Below are experts of layer 2 (counted from 0) of a mixture-of-experts language model. Rows are named router (the router's row for the expert) and show model dimensions 0-63. Each number is 128 + 32 x the weight over its row's rms, rounded and kept within 0 to 255. Numbers have three digits each.
After each expert's rows: "mostly gets" lists some tokens that are sent to it at least half of the time. This comes from a sample of Wikipedia text that the model never trained on.

# expert 27
router:166084105088222111120148083042138141108143146111122179084159082060134117123102187127173066122103142101160140142158118165123149100094113082135176124185168127148170129154076180086067126129132146
mostly gets: " The", " ch", " ex", " Cha", " the", "The"

# expert 15
router:175168161150122109109131195095108124145116082123186110109111100176148162153130108139170160148122082147101188140136144133072152204170093092193073097110104157139146115128122126132099049145165170
mostly gets: "les", "on", "\"", "ver", "der", " Port"

# expert 0
router:175148123163072150107186042201131152111169086145097161091062122107159066141080120145085192082155135146105131075121100135094168095117113124140194138126098107126179128171145137135161099133093119
mostly gets: "ov", "mark", "har", "lin", "in", " remain"

# expert 29
router:056074055035160127148115104103173099095124158086099153157135162168156139140157120110115133171104202139176092133149167124131113094144148194117139115165118075138128120104093159105127147086146106
mostly gets: " State", " National", " Ja", " James", " against", " with"

# expert 18
router:026076095042142119124118102093161115076111118077104124163143142133143146119148114137098150173145208144171075146158142106126103115158167186096122120135120079153137098095080175106145121156141083
mostly gets: " Ra", " Bo", " Do", " Ber", " Ha", " de"

# expert 4
router:135144114135144146120156085055077161147158121173123146099162100179101093104075096162134108108109064075111164146062082125156146189168102147149144120151147161117092171105157124173134121085077153
mostly gets: "T", " h", "H", " H", " Ho", "S"

# expert 2
router:144141146129134137117159110066108118148121091146119158065118186124127153146141176096120096067196085147117153107112110102106121204096091129135088131111140142105128107176138074165085144179152165
mostly gets: "emb", "ate", "bit", "ish", "weight", " film"

# expert 23
router:153134121126065127136137170162079124116132117173139117123130114144132084121105168140140093104171152160122149088116093115130090111125127108058039183136177106118102135153218101162129127118105137
mostly gets: " She", " during", "now", " after", " First", " Gold"

# expert 20
router:127145119085101131173066160146136086110086148161143117143134113176160129122144088150152132128119078145081095106151136157199084154072122050131104144072182132128134077119142112155173144120134116
mostly gets: " found", "fer", " take", " include", " open", " took"

# expert 25
router:091121112121167110157094107180148119102078119104072141136133179158093089072155130121143122142163147109126116171152142145179180104085125141106180148115129153126134105156076141176143107135128117
mostly gets: " and", " but", " or", " &", " while", " Michael"

# expert 21
router:047111067047162081103136110139173097115103157070132148162122142146166157112149103140117138169136163124153087133166122065124097089152156194106160137161100086123084107104093169087110077157140087
mostly gets: " located", " member", " use", " run", " Si", " service"

# expert 9
router:085149139100192109182143113123166104114078097105175110142137167147100128105135107110110149078147168115098101145186133108134136126120177158132190097126164120182107062117071184079219138134149164
mostly gets: " Democratic", " political", " Roman", " Union", " European", "an"

# expert 11
router:184099173134072124115119094148059163150100115181123143129061181121124170177099111120198122153060112174116151169126155144125115151114153119146151117064143094154153159127119080065132173140133158
mostly gets: " b", " wh", "cur", "app", " commun", "un"

# expert 28
router:221185140158137230152131073087133131128114132185164085110115119149128103188093177167096089161089094116128149069115142151111166078123120124120124155154127144132166130128145091180089113171114092
mostly gets: "lu", " such", " cl", " later", "hy", " organ"

# expert 10
router:097164152134178133128119141177161104147180099120089142103112114090157106152158131142105072143096168129101141061120184106132163123104179112144100200121084154196145173144092108065113169137136152
mostly gets: " Bu", " gr", " Mc", " Tra", "\\", " Gra"

# expert 14
router:106127121173127116111048160131195128137117175144122129085093142170147139109113085101127142101105106206114138125082155092129144163129134162114060100094131153072108150189195114117086138131084098
mostly gets: " L", "h", " count", " play", " coach", " turn"

# expert 22
router:063140140096098115092147137119185161138094147103103143175165099142132130080085103116130155139124169134093150132188053095124155176114091127077160149097100165115114167137131107170164157081160122
mostly gets: " M", " D", " R", " J", " design", " help"

# expert 8
router:030086107054150127117083102114128127102107117079144131161158145122146126105162119132092153185120201141186072142196133114128092127167148182094121107126097094149124075090103160118127121148151092
mostly gets: " Va", " Scott", " Minister", " No", " 29", " 24"

# expert 12
router:167157140182096118110114058159095083159141162106092064122182118173111132170164170134097086102107146058069187095101069185148144129088125107151136121175112170105121134138112053136156136159118142
mostly gets: " In", " V", " As", " comp", " Qu", " qu"

# expert 17
router:073141102190151114143141135125087111121132139099177143143133182094130128122141113169198157083178113154171072128092116071104110105157105139115114115106120141105091124129146161099146126161142125
mostly gets: " mo", " E", " band", " event", " series", "e"

# expert 30
router:197095153193110149110125137119097173127156119144147110166184112097117101093160162084182149092146096152116122125110136145135099169101139082135139141144136118125095143167146121147111163078048183
mostly gets: "able", " which", "ne", "co", "%", "–3"

# expert 31
router:148147137140120140083135148080092171131098115131106080117082144115110147084131144144158110104105129068114136158128148141159165110127146131152122099136165099125140158095183075159118094073165144
mostly gets: "–1", "mi", " information", " former", "o", "one"

# expert 24
router:122132186119153119151199157116101150185135149113128187140106117122117107175145148136153114105143059140123110154130095177122134088157154126155144129109053130046143105148120121166110119061112106
mostly gets: " career", " York", "iv", " German", "z", "⁄"

# expert 7
router:075139146166045095180151157145166129148167146135122129086187093152087124150105146120101145123081116160143146183152145155033127170160118107122141149109112184118130142107109187109101175110118186
mostly gets: " at", "at", " At", " Pat", "qui", " general"

# expert 3
router:206127139126109153192119154171123091137086190161176137165140091166124128122073106112129175073146145093110133144110155142157108137171089121113099092134146149120146129154112118105133142107143113
mostly gets: " Al", " Me", " An", " me", " Com", " El"

# expert 19
router:098095066061129085117112150133182109086082155095143130182145151124148122101174102104134143163129178125184090131191143108116077088104196152098142122161147074101109133090105168111136110152140121
mostly gets: " began", " established", "ified", " built", " published", " moved"

# expert 1
router:045082084030146098120120114103174116093108119070111130183140132129160148111155120135105152179131205125180091129177146104118089101156163179090133116153125085133126105102081162101130124152142093
mostly gets: " And", " student", " This", " politician", " Army", "†"

# expert 16
router:191159136137161109093188113170167097144118120102147127085114167108111102141071128111087071126130128156145143077036162160149195099105099125088156111117148160090118111125184126141149144143152173
mostly gets: "ly", "y", "ally", "my", "dy", "cy"

# expert 6
router:156103119168090128149105190218090106195167163139140101122117087055148169137164186093105106146137124089088162133104129121120141126132051080132152123190097121123128222107090095092111130170144151
mostly gets: " Cup", "See", "ea", "pa", "hop", " so"

# expert 26
router:184140149182184156153122165072069157134155145137099167130132063110109155115159059146140157023120094199120122115103116140130119076153137115144128122111128158136113096122152178142160093095147161
mostly gets: " Go", " sub", " law", "po", " date", "E"

# expert 5
router:124144100168162089094098116151209132118160081199141157080118147158120119088110120059131150160132126112150135174088105140161141146093114118177106107153121098129105064079168112107148072102116109
mostly gets: " on", "it", " British", " km", "vi", "write"

# expert 13
router:130101123167137120085129136159122164108113133199150074144136176107057123157097075138093135176156046073086150107117106068168160128139132117132100105028176167160124109152139152095085106129157111
mostly gets: " Born", "ko", " close", "£", "š", "к"